python train.py --n_layer=10 --experts_per_token=2 --d_expert=576 --router_score="softmax" --balance_bias=false --vocab_size=16384 --tie_embeddings=true --optimizer="adam_hyperball" --beta1=0.9 --batch_tokens=65536 --seq_len=256 --dataset="wikipedia_en"
Below are experts of layer 2 (counted from 0) of a mixture-of-experts language model. Rows are named up (a neuron's input weights, with its number) and show model dimensions 128-191. Each number is 500 + 50 x the weight over its row's rms, rounded and kept within 0 to 999. Numbers have three digits each.
Before each expert's rows: "gets" lists some tokens that make up at least twice as much of what it gets as of all text. This comes from a sample of Wikipedia text that the model never trained on. Tokens count by the router's weight.

# expert 0
gets: " of", " in", " to", " for", " the", " on"
up0:434471371464496497558497512438593498534489586498514476438528458446516563469494441582435462511498546499473513491549529471491534546517412538485493427524554323506518500537497535541365543527600601
up1:559648569472573433525526530481601480557640455560471495442510501409398495485526432623520475494495374378426530532472510484513531552492468562449449509472529570465485508469491494519493463546482539
up2:441490485444517449447442556510500526501468516507478435470502468509533534559472479565428502498473431497456524549543472428567443499509525467417678536537443541402562501458304439362562559465490516
up3:502521543392525520504457495466506542467574489558528524520474602427527434536525438463568482585503578563523554466512445555486423512552420537441516470526438524449564394472541517462501528459561512
up4:483483500461508581571497550510550453542506525400381479449537443499592533409401401520519462434477524470476488561572446430513446447532512491547560408445425489482506532480531507464529548589525437
up5:537517527413581475477441598410496531529497567610465469404505525399593452511467441553458576534480471485464542587460450501600450499479542466485471494486514493522583484539435465500477522489518533
up6:379525547443560532494478574511567660439553549522528453440578510444446517513609574476531464544458547536490459519518425544415494538450434529521449465528481551449461537556560480479466569585495502
up7:535594517565586421604487481508444520607465474495520439502603465534496401456481589617512467510482458424436536537407485441544520516525418568484526454435479465510495478572550537514445459441403532
up8:468456500503470567435499446444534539490475500461578480460397457496593551480516520521594549584434503540543420399453552492590483425455429481478516482522566438642420504527511405520491497524478397
up9:479505557501471453536469489487614525539513549490425512559463447508501534518557438549435493552485490403489529423457449568438527537447637466437454649505499483486544585479500459543480538509540489
up10:520562455464500474545482484471588505583507491566374480517453475500480458471470467559446464566505495426536528515440500466486490476530519608443501499398545477533516547455454383470453492463461511
up11:483520437534559585478560459469477480507506538517398490482504572460514536547470481493521484562434558493516487572470447594444460481446512568393533458504455520600512602440511531507506462438560444
up12:449526522525495527596434509550509480497535487481535441511632531453536526407508517502438530492521486449536499526492525424549613525512459618447529427473619456493516553466436462466507558490433440
up13:523556493496424431455461483478435532544585491471444444506470499461526404475521465516429495424476504563488512524517462462484502515447475561504546430450437466400452550419453395405611508442468573
up14:549519521447559471457536529516546419484447588472494462501508571476437429564586401469416514450463517412489553494525505498504489471522559596545508488484497476522549607467476433490456602460476537
up15:527548432433533407527431511530545470514444581590417481479550494487489502498543439576500443446493547464415479467537501438528477499532483516446640525509468471495518585519494537481474617463485462
up16:585516454483546504511558445460523492498478509417477526451519571550422574630493527608391541415529550388488455408494493440489583482547490526554496498487556534480588488451439544441505526506501458
up17:487487523440644445535418539614481458464498456471468474438490521477435449469551517519430548555527530443500622412535496522518540513384544447480554532455513455539460474526440538536519541482480458
up18:540534510561443454518421500607538479477483532599480461522525474486437576410461545511467541551498471541500427457501412473468563599531535538409526499461444450478464491519460506479489484498557573
up19:536560520579538506500390507497525540572547531563492451411604593503511431486517485557451554476471440490488492542527486405518501521475513585435555491417511457422556540469486537538558442478535509
up20:582413446482483480427573463514558493457496600525519513454467602404475625520470562558433516493469505589494466412482447563475534477545476559541474490505506537456572610445450543471517509519492513
up21:536540414520510482569500530425495544700517478590544485422471474468519611477489472606519446570483517470470488513468540489573517514502569461522417489495490538510491515454502550422540494513495486
up22:609375463477530547448513468500537529526546554459500521466383509537507531521518538444482481479524492585462522554449519493508506377447519489482537582573527552556590569465504563476532566563571466
up23:477531500366597536495470604534507508451449511477481490519537477510468530603480417500486493538503554411505494509521487393539468528535509577492504473506567567367610466505486506477522552478493451
up24:526450552477531534531405440407557541535555489515489477447420559456524485484517451620459583475529549397537498637538489492466455518555422472485424593536486468518535428455515495469523471489564496
up25:470541456471457508489479525550486475513464459552502507487609449548489540465520462495547521529477503512486470548539483528529418429520523451471497563502504582544460493514417434496530496522556464
up26:643525453539502502451498477488543515463511499547454417472475483443458420550503483512507492463486409500549536443442541485639516407533521514487437480516491478554541547494514436395580462432458557
up27:466483493488497453485490364498601545541563493419417457470434450462471561536487463444495496539480471536509407555432477558544509445530503414525496451518418522481477571541472506536465459505427520
up28:446461458443543503548428397494479483476458534548452448483512435622619510571559476503487460443434487497383616557455499506578485481524498486529509445482545504508519446561453552526422515475501469
up29:536608567385495482494550468451509576482494475443455426424478502392544507456521424491498492547502510423467440498536494583577544404474467490479494429445544485442526571495524492438450476535558550
up30:520513513484458561469435531525452505496490519476503463461493486540593541540502453509441422503504569579472418565606505570473442508521616405456445531504520433511464478420450478472501501500582467
up31:528553488478538467551423589473519420506489502518419504422482516572551622576513481525520524454483510429524540476499411464589487539521518534441518495470496548513418549410503556433593520460482562
up32:470433498462552583513491451499593445508512477481461464523467448545588513529574569541501448478461589425489428599486384499493414430558533575446555452527471512457384477491481564501510587478341457
up33:479563501513487592507447536474496499553541496559464502524486503478576378562464537517469435491468447538471535488552462521453432548420503438468571450404466400496501592384412399503600470460408469
up34:513497529482478485475422448486415552491476481502519484493382488469454490534501469535543522433517444631532566550470542537579526477396569598480496508513446468499517521531540432418502500531415495
up35:517477512413489472503436480464495606633488490513530532523504432476497502504565439562502460521502472457509434428479533391513494451531558521389608477492561466512522531502523529466471566546450408
up36:603411470502527448562524463540614480565463504511461576487429506491576559557612474570361542494547472455501503521440511510463560458519527526491512405451551446455478479467545517521522516503520546
up37:536453457552542478541532548500509433539460474585399499481523396526617531484411461554506528517477573558493457555508471518466510417449455544476499514477485418432516546522509514519484595478496481
up38:492476446532567431481491505492502467505486475485351471468510456438482461518456521468409521554444540391474478524469435491474556518515464467437552535461462524530478508467498507495499431506456538
up39:566521452478520518499515530506468544570508455486471426414538521389460501499513457506459475469535489504365433491508529496451538573520466452418476495535411530521555464430495454408485526440468522
up40:519493466426527550497461430491503545502473554529474539483510458398571427497567446602467499485512495460518603479496503571519531442598508535389550450436498558485509438439531389522388492543544460
up41:478410502455509523514436440506487553620504583574489546490508546415496482381569476533489418552527427473444450524511558455535537494573474507488484490445477488584533477472483510464399595567542481
up42:466412480554545514436471562473556584527426547597463422481418546503482550495521504482489505513429469491519476523533433435664449483460580415482502531458508500484549469563474479402528501458569452
up43:488469572486475418483590437578424452480569603455459465423459503474530494551539513508475533451515504421535626518499482464428500387482482503515445521445529472481388502459520483403527499439515533
up44:428557534498461495487449492494477574473510490526495455546508462485451516581548555489517509573469556461477513586500452428529455415487485581509529455445448554419523485516427495457554437507367488
up45:550440427486503545550458529555437610507521569513489479473392512400430436518513537531449479520445481473506518504453543542527529512503479542474548478559544559537496432559581376477442405501479527
up46:497525547491556421604532530479461408501511417505536381454571452467414560598451481560479579552509478407468489510455535395517537535459532428520514507493509544500474511487439477484487496555545499
up47:516432536578545430611499545488476499458526542502371416433508522462527413505485482518490560465510421517515563545509497451410550487495516570490545478449526490581445489432443566548603439455429575
up48:508488485471525361508547582541544482533511515420557485556515417457465555538456465491591505537480507478516512540485518432579530498457549413492490475527399578508541523417470467486607493570421479
up49:538478514482504533524481461448562479570522633496438441456549567437471506436514535530474479376458478440516532418442588496600520464548495538546491430395579477558521453453514518515373498512396588
up50:504426435485492528457551491547491484535556529547471489487503638497556549498520517527526571467429446559510493481487492481537502339556526529467470514581449493577445535418417544459516432543509599
up51:462513477438500513567467548510437578513590474565551511539407503484506448618537487513481431545482519493492516515519476546503503495592570510482545484482505477444537444413426372499546493400534514
up52:411555566496542463531679515452559471511470477511505480456601536405460564474487513475416512529475548485544571445454463401511512457492505431516525495470396598478475519432507486459507464486465480
up53:522426478453480528485498502482544511493443470430498488454453482425470515522421536563457538455447575462503445444617485475438509535518463456476490534646445545608500495503542493464573429463563495
up54:489480483424499431468492530564482396456472554485575497553475569463516576523474427493469527504464529460541484472499480460505500515512488528557490434550438431435434529572491499451485496467469517
up55:477479498439517563518522491547522472515463493484475552518436450613523586500486429487464473604464497447553517540396397529475481447463518519469525553591453603568495557422498558517480464477491430
up56:441547494493602506529468532495537498532478530636519464448576573521539573498523445502515499507472506470451496663520522507557507519464478547394544435584507420558475477484451508520438457479469539
up57:503430435533454513522459514527501503554500503509465477479419413438565465596449461430500490508467432524521537602490517425525497501479551549469524485511487507410465591474528551512456561528384513
up58:558423520520468511630487519551498451502595501478542427563502483460540505503468634508405465543412487525515479475460475533499548531583434627450502403480529593577422406488459449516465486483424573
up59:498521451519488407568537438493539570545550528545354498516460573536528562545471443471546581575473516418483441446555486421614516442429444547445565477485473495511535533452458463478465547485476549
up60:511518568485554554445425531464508404495420496511407419448471471464502497494445457522491561509498599407484468493415507472552478414555550564497519520464481490414637467537466411475434459508445540
up61:544487463477463472534540522492499442611566580579544394455410550503500462492453501515478626495368543562523510489414509557502576528498518466498494477574436472552519489511489483541471472602496549
up62:451589543507535480527490604508591598462545468534435482451496508528482505417538414468508493514467502537470433578484463542494414520453603470445545515452561480519461462527518454495540588454522496
up63:491513500367551500495401448440525486560434595489486478541458525441388453568470473550492447467527528487560447425489510485482446535479591507479462598519575564593498474531591498530474437537520481
up64:499517486448538491545458474544484508549478471579458515481501545414519426517506445594528571440531508529429499513441438552468542499538597473491456486540578440413521402476510430539461455440562492
up65:555463445529477511518484598566479486503455545503526454481531438468581438513487467628474429539495421615513446445604526479478558461505517470420475419540484539484500475527532489459457553448558578
up66:542482431417437492439558556467501457506533573492530511513468565475480539598449486483429614450507499492526463449447533519471652533537480497522460491496517483519584533436464579513567488556531508
up67:487439554530482537562445509566563610550450475452455525468487525505482444468543506511514576482524398426482447489453559483456594452525557539499465460486590483490566505509530522447391564566469473
up68:498621476451432535541502530493514529581573462488359524501487459395556481482515552446513487535479500601503604454547577454500515427481510480431515427456451425424448520448466439462502488493356529
up69:564512414454487477569393529457543512505507533486518475493527491365399429485503446511498525585531472543507486557469475497468534533513507557438520520472510441601436597491499497402439479578480579
up70:563503478469513511547426534512546570518580542529557465489557451540575452483490467490532541459481454535500414566529481432532483521577541459425407602523587516461477461604501536473550505621464509
up71:551594545489499564471462551616535453533499496479501507478450496533475497472545525497429514432506579435536585468539375325603467561425583594495563547518488581539549442438543485506519537528456466
up72:546558533496514437476416480472497466592502577597489505435585423489446485452526477520527513438344506473459559614512475516527552519493454615535504408443602464643481502513447453559436541510537579
up73:506553571456530432537543549389477599468461498501387428452464590492478556514560452455490573523528446571498450440524538405615464514484511441482498504571574480522524537603542478432482549557515495
up74:578486463374467388539450414530479462526588526472541473380629444558583564491479501508548462442534481388538537548484441514527508523608461518427468532499447532497427450461473518553535552536411458
up75:400570413469489501505514485433529664540570522515565443434605471490504463558585384613535561522461464439389423505494466594453504436543492474480509460540458436375481494511429555461476509447512516
up76:536454565541536440509609441543603512511530553407441500446486566518538485515520424433448518515521496509423485429562424477455549595550469495533500482524565497578441497582510547525490616501429524
up77:502394485492645481534553484489437503528455536473436480532459469491511405450530500577414505522471500548494528502466523481480520502419446562477536542421499482551479465516445455521519539509488575
up78:510477523433503566522552483517581443566591578453450410445514554537524552488410489473523445475481537496481471431557542533449466593505537463524486534491491519513498522498512557481551547459597474
up79:508551502510441374553536571402516510512516543538471455461462461477370560545525390492403506447468518434464531527516521471476450520479445423478442501490478460465516524515452533462464470560474450
up80:590459436473549571499526504508528478528562497629519514471468530430420518515522525485399483674488521468487445515409417542479503459535570461397492446537506566520493453507499511503483508567490408
up81:472529521467501436466422478450445584526503601505492470407469538491452461551482542435540383525534421474481634558449572460510521542465543545466590455411461474558555555572542477490484562554434547
up82:448368449484500529511528465488438434469411663472556486411496515572457548502558495500534428490455480460356521574408454495475480408521631519569518527614436460525497494522501568487441446472508552
up83:393446537576522395485555496473447508467551468403429466507419487571534577546565398467476541424502611428535501462521467446588454417419473468520543437487552391506438527542441490400515481466457509
up84:494592526473438483506496476500474481559433471582454445540452512443507448577450518485395518535447491552501537464375581498551482507476496484495536467515439436422590508371503452493444437456515499
up85:533430474424583476459532582473571476527485566513479428517541575462504462503498467517564444479440534489471517568409489518517497548512528564460570505581498462479613610447510593528455494519513583
up86:545452451474529502491501419565593540576543501457494529539524524535527527498493576493512574611450561426515411503525433532462465443455464499492495581587459522465448500506438460498476465479524434
up87:387476487549423518595546507552518515511458490519568520540508508538533509462430443482417454494514549551497610522460377488488577464548559432535565432502412485476495522410485588486561565513471514
up88:556560491559487485487555434556526553462491490543472494548514535473476458598494548573423558493474405491495512475562512558509498473531413495524466504501483517445514464458428425477485436492428459
up89:529482561498538452564510520598430408443582520486415428414553385530575644540501439471481551564475534491507473517480523449458494440451505544526580435551482465456494464483475549521517456368464547
up90:476417500544486484501476515527452609528494503490420449425498471485625529559518496490506384479500462512564596468511455538450477479480590442517528468439546491461431525483424492498568496350427513
up91:448504522441571520449436576529501441524474512385487463431496464550533584545533351427478418575508575503472560603434565450509364398518546362463525545483494612458446565475482503492576505493496545
up92:490445502583492407499481552532462517575559547489482423498482513539433554481500452437530489558491463530464477473507551516571516481406571474437573437515506390496530518512479493473408619457507458
up93:560465481568489513505536467568450532552521478466440511458540510562640548467433412576571540461486531576532389490521462460509497473464490560442425458516433349464438540526521441414509605492544496
up94:508446508384559484540527616445607492529459485441548497483504510438490455550509504482518415593404581504399511508459485557498491439593538472464488497496487586525516572508532479443458546492519503
up95:520533516532542465496569525498555579476517489560499440514488536474540482437507504425500562499530420553563547465449440508621449458503562516454517418476423512483509536422511438500507522424461560
up96:621505533551448445514486485526569518514527469518497509551504505509583572477509403495563445524483473429495483581465550480532477477513589583420555445505466454427545537499531547546507465457435514
up97:432442566440554397566465599526510578446528481529493498483522532450529413432611457530450561496485482409509555513449495546462576464488513535498482435570538529486487462500499552501412454403486472
up98:529531535522489542481529481513536524535489439441511511506472487513463529556487537582575569506481424447419468414515484463475550478481498393473486505512523447415525519436583540478483457452521509
up99:495484462477532553549548517423594503560496491540489464450420504449493553536563481446465494585515521491391483496409480508528499506512484422458475419517422528476486547521393469531486548484491543
up100:484545524462544451486418541557502526482520502444434519508561453415514496532553484569523500536406539449465524515567551492463461482525530506476521563584572525483445485523554534433455385522494456
up101:447500483509526405542437493516491610483499479518506428530579481553549454486379454450525489542543473617512613525450517545481458463540515461410510405542402509488436474496485540426420547458411451
up102:513526507490451512563444505391517552567463531610444413476520496513492499550547420491427555510477395451532471521466449440529463540474467526441566470440568509461521568471451455470493472582506594
up103:491604502476528436525478561531541462497498474506424475485630495520441492484534525500524485487442458455462471556469463494387561525539541525526427598485482588488419496396449509547602438463440597
up104:483479554483514462534541514597488484412405499467504373461553414549542557496462440438524500530506496605452497514413538431609527439476497470472487495597451565557520563518446535500428479575472471
up105:529462465370502523483470529480439565538460501557497468542497594398414528602373488471451568565518543540384427487539554602535527437428554576363467515616544496501503456516512615481470499620514598
up106:621471474446535540524523489418511501531561523552537394495572488373500536561514513572478519472486431463506549413436432521476567508487467510573490553468474463503518568424506456499567450461505460
up107:481539553406587536514495517481518547515560490455580438556564505581433523611520485503491547514513471506516496472494533484498451479503508469517505491538505546559466468499493622472564497606464462
up108:496468509574550495502517556548466586455525500471437463495524466453430430450504446493541451413518537495542566511495469439560403502463447617476448475490563447477460446486607559509547412480402417
up109:536578527529437545515425618475489498556540548527479472441557501403452439434462548530453513458505475517543537642479455464641535563487490523485622451492533528500516508534563392467522462532466477
up110:449479444487549536472512459470506485565578472453486527465510430502602520477526484560434493395506567555419531513488490411437489423528475529549453518505472375453418555542542575471535631526495415
up111:488472456490468497545475480495509493552504551539528433417523485412510508486538490548584519508446539462429510534599480533482557402444476575472508514553570556512592561523530529531423412515480556
up112:481438529484512439546447553474661441449506487526534485496543440409425465547434515490423548529488490516420445507549403462514512474479448436422461486500379512502450578483460496458490458551473524
up113:539518555427526510548418494439595455582456613576529498470422537446479459514572422512467493531462524501549518493411477516410594503618532613514567321571549462592508565468537517544496558498442596
up114:500501432459492562553498462411519501609607530537577478401453474532492499553597440568505443522512489476415549509571501560520477383518482569450517419520491490493473507495470476466429537465549554
up115:510494451532504635419504406509519519496500567576434385468526524500625508441449493591522568464536496484518436444397417488483474500563563522525426428471520523516531479551556491534461463462473477
up116:413490500427550558571453466421454490609497460593522413528552507425480568536498446533483414484453501472478507457464500456548448502497531570325566495484466550638568550484450511482550530502509494
up117:534468515564597474571486520647427489431541531493399461410469427477544522474475360539497537568521577467483509501509481432558482458537599585502495494515553535364545379512412501485480544416476442
up118:517448511475514568510448558452491479520469561483546474517579555500529530473448468504511502456428533495545445564498353523538475533485513498580512513571587578496436455509494443453436487451526572
up119:650443518474538424445483478459584499488526603521534548500517517404521579443531498455549490478497480437484507431467496605510574490571530565552489467459406496500554538413504530490486508474529442
up120:564398400483537513490508463553565483520491537436423488480528581481566506564610471505461451492476564481363529441396442492579426422597527578376508433495490436492496517397519563420578580438497437
up121:459470522467521496478480516533551425498520492434433502391534453528561530407476459499482461448519513520515484479520545525541462476501544499530462438438529441398435576548526508430458457495570408
up122:424408468543510437444523424440502568491491521583425528435468531363561404452465497580433534564497516493508592490432524508493615567513421560537509517476466469443547466473555493500477447429506579
up123:404481364602463512527512511478485538536501478529496373430399420439469597514448464469418511520505453507483525388476481405575563461387531468501529547497385451510503474528511568438527539504443481
up124:515467449556514509526555518645503620473504499441551424498530524414425499502492501584487452597442442463536582450432524560449539535450515567489414515511523575536459470542517529545444520375542534
up125:450513465436479439497483463476453499536436503525405376444584485475542549444438523475509568515512396442492581576397526502496447538527507582484474449542570560512366575581462480500452412425513570
up126:546389446467588514520497502476597469517568570506474529489515520541564513519594388476539446482517516536368543510406446495508542461538508549407479401513402444532539522430536592432478578478506490
up127:528504432528553428473407460446444516609471510520398496494460534616573417569574449527421507504523502462465523543441447409535512448575516492476621441436539451541416474521533505463478517512513558
up128:529625488442541456507383606454442542471485526612390373472561501468477469444472478562485581457470535509480581610516446472453461524524463511526402480506600485527466424508470488514578480439566550
up129:501422459461514559508505521474526530526521401437540529372489461473500533471501544573509577475474555486490467480534467592446463480554450416450459516660417524528471550463569508528526449459529505
up130:469401475453588556496511464527616560579510484505535543424512430400514467437560584598558487481455470390456452481522504609427534544469574400501475498548525467498496511473502497504445444570500514
up131:551488492481418541534525604589424522466508597474515378433453490470490535535508506525446488593505509559568538520467489531570513521489483490436534469632510515603424409469543382478496434535428444
up132:566434562482531504503439529517504572446500559538583519431449480433494624533496483473486535466461456456403485481490459515443518525561486494447501504527404511413463531435534551532583514503493487
up133:533423522414491501473535448483594538561542497449444479539599524482515536468436578528521516491513509454513454484548495500455570572538472544468524478598424489460512571507599600442531485511450471
up134:518565511336645510489539544513580507517538513509470462489476477461416586521423515520499451427521583495552531422578520518489454522531534477497514532442464534439531454396424537495542505455462485
up135:495464526462528517514495517444552424661533457491429451435580547385608520408493483563550495592422523551500361491527472589551481354518520486518476473492472537523408509511540440501503566460537482
up136:456543490467478390484457525515454541524522522531398489492438511514578498594423520549523520487511546499497504452583517590555513478500422486516547471495410459505490550516498475508554580422565537
up137:461519516445478562526513476489516473514571539527404468481602609488553540536519475473490511445452576573475519537516473545569545478556449596436515495521468506509505563494513527498538490494503498
up138:572398468528520466466485545571438523548515527463465529447465483547514470540483446493570488446525520537505497599529551524503630520550450513381481458460489450533573491499528514445563563494505507
up139:539461405560462485532548646484530520525529548474493427462526544544508540494494429391546436480471463535509516492546578409584438449615511477491475532588536494487544568541472583467493549435475494
up140:558445604544519463550452525430668470516528499531430481479467526385515544485503459496448542616414465509474465494419512525522553554426636528557446549532537515490511518532502430533538513516510606
up141:583463447369576493458460497467510572476485476499465471510471510417522550599469482487427470488516556529449431467516454573524510465584427494486464453499571448605530471504430513532572554464574483
up142:590448519473479443511402582492498417462491476593481506446484544516472535539481482541494547476475471498461529556508433448504519549529486463478534305488530505541528485541456517536554580549554512
up143:509385516509470512590452519524504503419425520532478519516483475526561556530431420393455438461396470474446517580508351471523439561578569580455583388550551522449467414460460532487488475553398508
up144:535417423484493527510432596412559556566510450530552505540376478523463441607580336534544468579533362469493518589512471527578440402473560508396508487490551479534427541559398545425390514566564511
up145:477424483449494455437509505435462462543494564489516507535465566511481414538495476502504495432504533482548492586496362494506535531614488523536496488470491447532390531485559518476502526488532542
up146:524532476462470438469453584532435477515471567466457457447516487519569481483481513519461513514520506432471528494486498428534509452619562526521502433497488491658417528467490537513488468485515496
up147:474511471505457479454465617473486531484486526496410420512482511532544614538399440515558536430519531406458461513583453448613425432555392500495511441582478592471523420541361541528510529442403511
up148:584533485479448484520468493439497463495507616491570462537387476468581507496574584508425544546525491497498439517528430501510490492596476577488559433457551552517443506503482464503528553438450498
up149:455435601452545499580400512513534541473487521465430550530399476593527358460507518435498477511504397447447476455584517610457447499479511492426551435495485490499484499580535507540454561464463436
up150:515472485474516565519405455516508505496534480463519460457552465501527618533450469615565535503522421387548466462456393525546494483568532574521533521483547523495519452512457584538492549421506525
up151:511475446528496486544534452538512580549513515538488443425547419450519531523465502477445554607475520487532581523424548502469562422525542500515485493528466483516462537548471489560513485400478648
up152:487540629539448421490465514574457475504478634551370492487461519509399469487482489575520484485491421459529502538463551402410590603385464443500589424493532454535577457524509426504538428525388531
up153:508534505550532509509483576564602442536530525501363463458488519419505492481546585436463495508511581521442598489568482442512450477500456495525477452533551501511570452491370401538442598471474605
up154:491478448531495460546432462498495465476475526552520501570508491573487493470468458548474472494447484364468595516421606459541500454496447438450578458545547501478499492489529474573447419513445623
up155:512461487421558487432462543483535528516465525525536526483492447523515548517457523542515474505468524577498546461500448534558552508461457506477492485474501436504520590526430542351518584536517527
up156:416495493523472452489438516553495535519510616513439536475417509537559433448608488530394607524543604518467578532474463498576481493520564491490635471537472487520628545485504534565506549506475531
up157:529573527540431432446489530515503468501570519579438505571499487522521502420435470451458581523503432406495439480500426497437457541473478463479465554456501553519446451495460416488555444470457517
up158:440489443464559583551482534451534524540511565534480419451555486420526493418538543497451442500517535498584500516490325502538504501614588501480460454470518493531484483436509478526493441463561563
up159:442523528513526529659516502549500519486540513545477381403528557498489513428526500577510473485483568357515550451558477413507524507449491607523506514492545419472389440498482535504446490437456609
up160:433459560452476540579418502473453539503568478530483424480429468405447439489518569595581490473509457457532535583534471484489536503492539478532515477464571449488488529353521442409526413516485512
up161:524495475418540564493508556495466491604595540495508457519502569483529438541530566442563458548504463461558415517488485462503445530571527539395454457464450592545471504551466505456460508520487542
up162:498511522395479534485471420498566485587514533556536503438596457357558488455494563633472486460502552495580485469516452607464529496540531544500520445458417457458488549542459491545513498555533598
up163:465403495578554518422418451514458549447470625471415423492541484510572423491427464439440560535478525507487433498436489446583468513482502459477474482520567452423497534608412482445495589539519586
up164:540514502512500561536511609502544499599464416563482448487479505448570564636499370493393536555466388488529531491432450536567514490415507442484467465561474534475493517456423563439486555485583573
up165:465554432508547455517490581515486579484521530512418454531565488558605436488533520464517414437346502559533594460476484621499404538504467503534430498582592492515433522475525424352514526433482521
up166:512437444517550524483443500413550576562572509559503510461449496554515481481592427462444419549512488449413512565457504421540490484464590549385605427421540517509563557434452508451450585430555486
up167:490470500437442446479520501532496451466467438484463467461476473525516514510475381492501576469457537443555556526397453517493537532491555618499485538558478562485345496485436528496531470503480522
up168:467498460383536445537443488543551475467459453471486455532595463376581482465635501486583494500449493607489562504513455515444460528581530491576459444530540449578407575468544509542541436465411502
up169:587460507522485471542497617546490421523605478541546464461473427661528441528469548515421552576464464453508428528520466461493499441521558557514475511512490497545417497457412506464504514509450500
up170:552541535474534490513567489546495505574517467514411505479532543494416511540519563479490447516510468512473489502477534574438503379511560402507546512507498565527486420496419573565500546500513416
up171:514538496522531383621420497530448550481514579664451517326546477502484458460560504471466560436508475538462539571459561521415522517528604552453472492535490523554473551487495458536591502509477577
up172:433491598451508426458516447459567506536524472526416442514552519464462585454492519526484492518510421522501534423539599495487550557498433498513477484437428457453555607460524513484468538469526481
up173:539494501514522402521508543611569555469433479439479505500441441452464472465440516477417496537488516458385510495440385403591625512491563431434504437509494534441491531488561553469560421531400544
up174:503554476419501427525488561532464475554543481602518441481606481416450503475535482570501476604487565516348551537513469574519439488468560476457398396502522550472427493420459462439503446505547505
up175:576434521519493512506483477418541512527447457617413447454438554438529419576477446493460494668451539483439506540406460544564498493500560462489508483621492547438455564528511488418480440488478537
up176:503500496519436474523474548517523508516465409555539391480456508456592592462410518471453502467554503470591590500484498350590481584538438442477497467512418488511503444512557566509508614533502472
up177:565396458549530556541540530483481464586508476481497477405492454468522552509515516531409460481458495486493434539457402489506584326365448560558515459457463449483561543465509527472473554481440582
up178:630491451506474395534440506527495523504542483462492477489463510529547578505569492445501475474510467552475389556574505429593573479634451496481534485456480476406473452498518550417538622490442441
up179:473481496450453365517436509459485592577446540496473433530407483505542534459517541430476415547495482497481607596463566484506556535551582449473537550516468405468544484459589524466471522497412544
up180:452490545511434482547430471523465494449517542446454470439496418553490518559493457478510441451523450513513553566497518486518499501417456584501550454549496503404459531509457502418532492629447440
up181:573517577488606439461459542509452498457615513487499502494469437504481397581586616487506468569489491498528526547577493537475429436475436450447446478470584501603445526440412397497602455527402412
up182:531457564533412396473442577550512494497544477601392483541465533572466441466489589504446495404384426491493566532495404503467398551423522465444541498512494509492518553454444420468569524436475498
up183:505461491470560529508452483517543601496542604622573347453502535430528490411469517442540521555496531415559542508394533466608477533492535435519448414515452635523524528479491480513523476427463587
up184:492449487442491444506403475527523553555554440449452516485404454487515437498511548530450497513414429501461487392474490496520582464417548511444428500510426492475501497426534443473474466438431555
up185:450494527488520506615541503476586519571498396552513414444582499449510520421502500505524417426410497484508496557473550423527557570514474540482524421449481491460505578452581450501434626441396576
up186:502489495467482472559526490476672517482500539559548435472466581436544515538563538511472521397410449515455472464450545568452528596630467514475459362536525529463538536436491519528481527516484571
up187:492583475460452421478515494491491470433448603544494549530539515569449582511482525457505516525478500564410580515542482518585605520582456495519535458442498453521493480517409564500600477583453542
up188:565482449515475398585416491566509507463509488537427520515436556426466470542615492442488504465459484571437503484581525563576429419513419479413432508539524454482485510502547566465516521466405460
up189:476486448434494515580465547491466540490554493537520434404510458457406584457502548430427512458546534538584506516531434476504536445613543461502498387427465508448461543452458616429506442537481605
up190:472480553447502521536530525440553488472480497464565497520519491454535520548486592497446445670432432438480474435465557523458458484473454431480530531488442454449489470552527475528548583482517462
up191:483584488462496514468514574569534491564477495487397474491407469415512465550520424522565505564456530437464589408499514472598593473500562551502539469513514412505481576417480594495514539501400537
up192:531412471435517561508537553471596513557565530476531471416501532561457443560538577520503555417457564567556516506508453523456515524533488492522448536546542565532598554525475571487506575557455524
up193:413475560497533476500491569482484510492538509521529350405632548497526490559487547436506503500521575438519501491407515482489470496486533503433514538617468580525524528449517493548547499467484480
up194:442484494501525490523527623561539548461503462482490471493476454509502529450474457521509514481480455447461464464523422409513531431510622531528554447480519457491460483524543447444364557447530504
up195:452576481506611483517481498530476495584512541539524472497471467513482433508498580556328538454470502520454485479471495438601495496395523600503467449455480545521565432547544514516476576480492532
up196:433543546547538425502450466548503489493575459447474529452420459496525500537633532472432535533490517493529577553451546507552482441475535509587534464437461498409460515527533463511579486386518473
up197:497478572447593471546573488519519475440509528438418450402486569384409478502603452538478540464506498442548574556519533512563525480433470619531598483584508553530561506430498459515499480534473532
up198:464524465515508412479520496486514500465486585596535470530536435494538587495494495441414559527571479469479509546526458429562527469504383545477410526521509532430491447468491500452436571597402470
up199:561453401480449460509539575512538486601481542483404477502483494477566569520484422455466522576463548509449619582590483573483461497485500445456500479574485505545461595454503514406588476489414544
up200:492578475513491519520509494454493550541475542581556472434490538526435502494423430477509510601436463456518539516505476413650445430491523575501547486458543471527478503531445505478512617484489469
up201:530537553434487452521446555565511551445419542551496470522530410483508437580572410569425529560427458509498422523554443527423468610446499537360436493589548495500466595484487514484527492578498459
up202:561542538429497488514513458466503502528526522469536430542422506627462521590570529559432541505501551537452486474444575553528497469487434497472502532545471557571516605477508507495565443554460557
up203:485468462457488485551462517526467513452413458415527565448440520515492511546473555584454503403461496469468448446468426472406506573509492492505546562533561557458470446431519504512564564447547472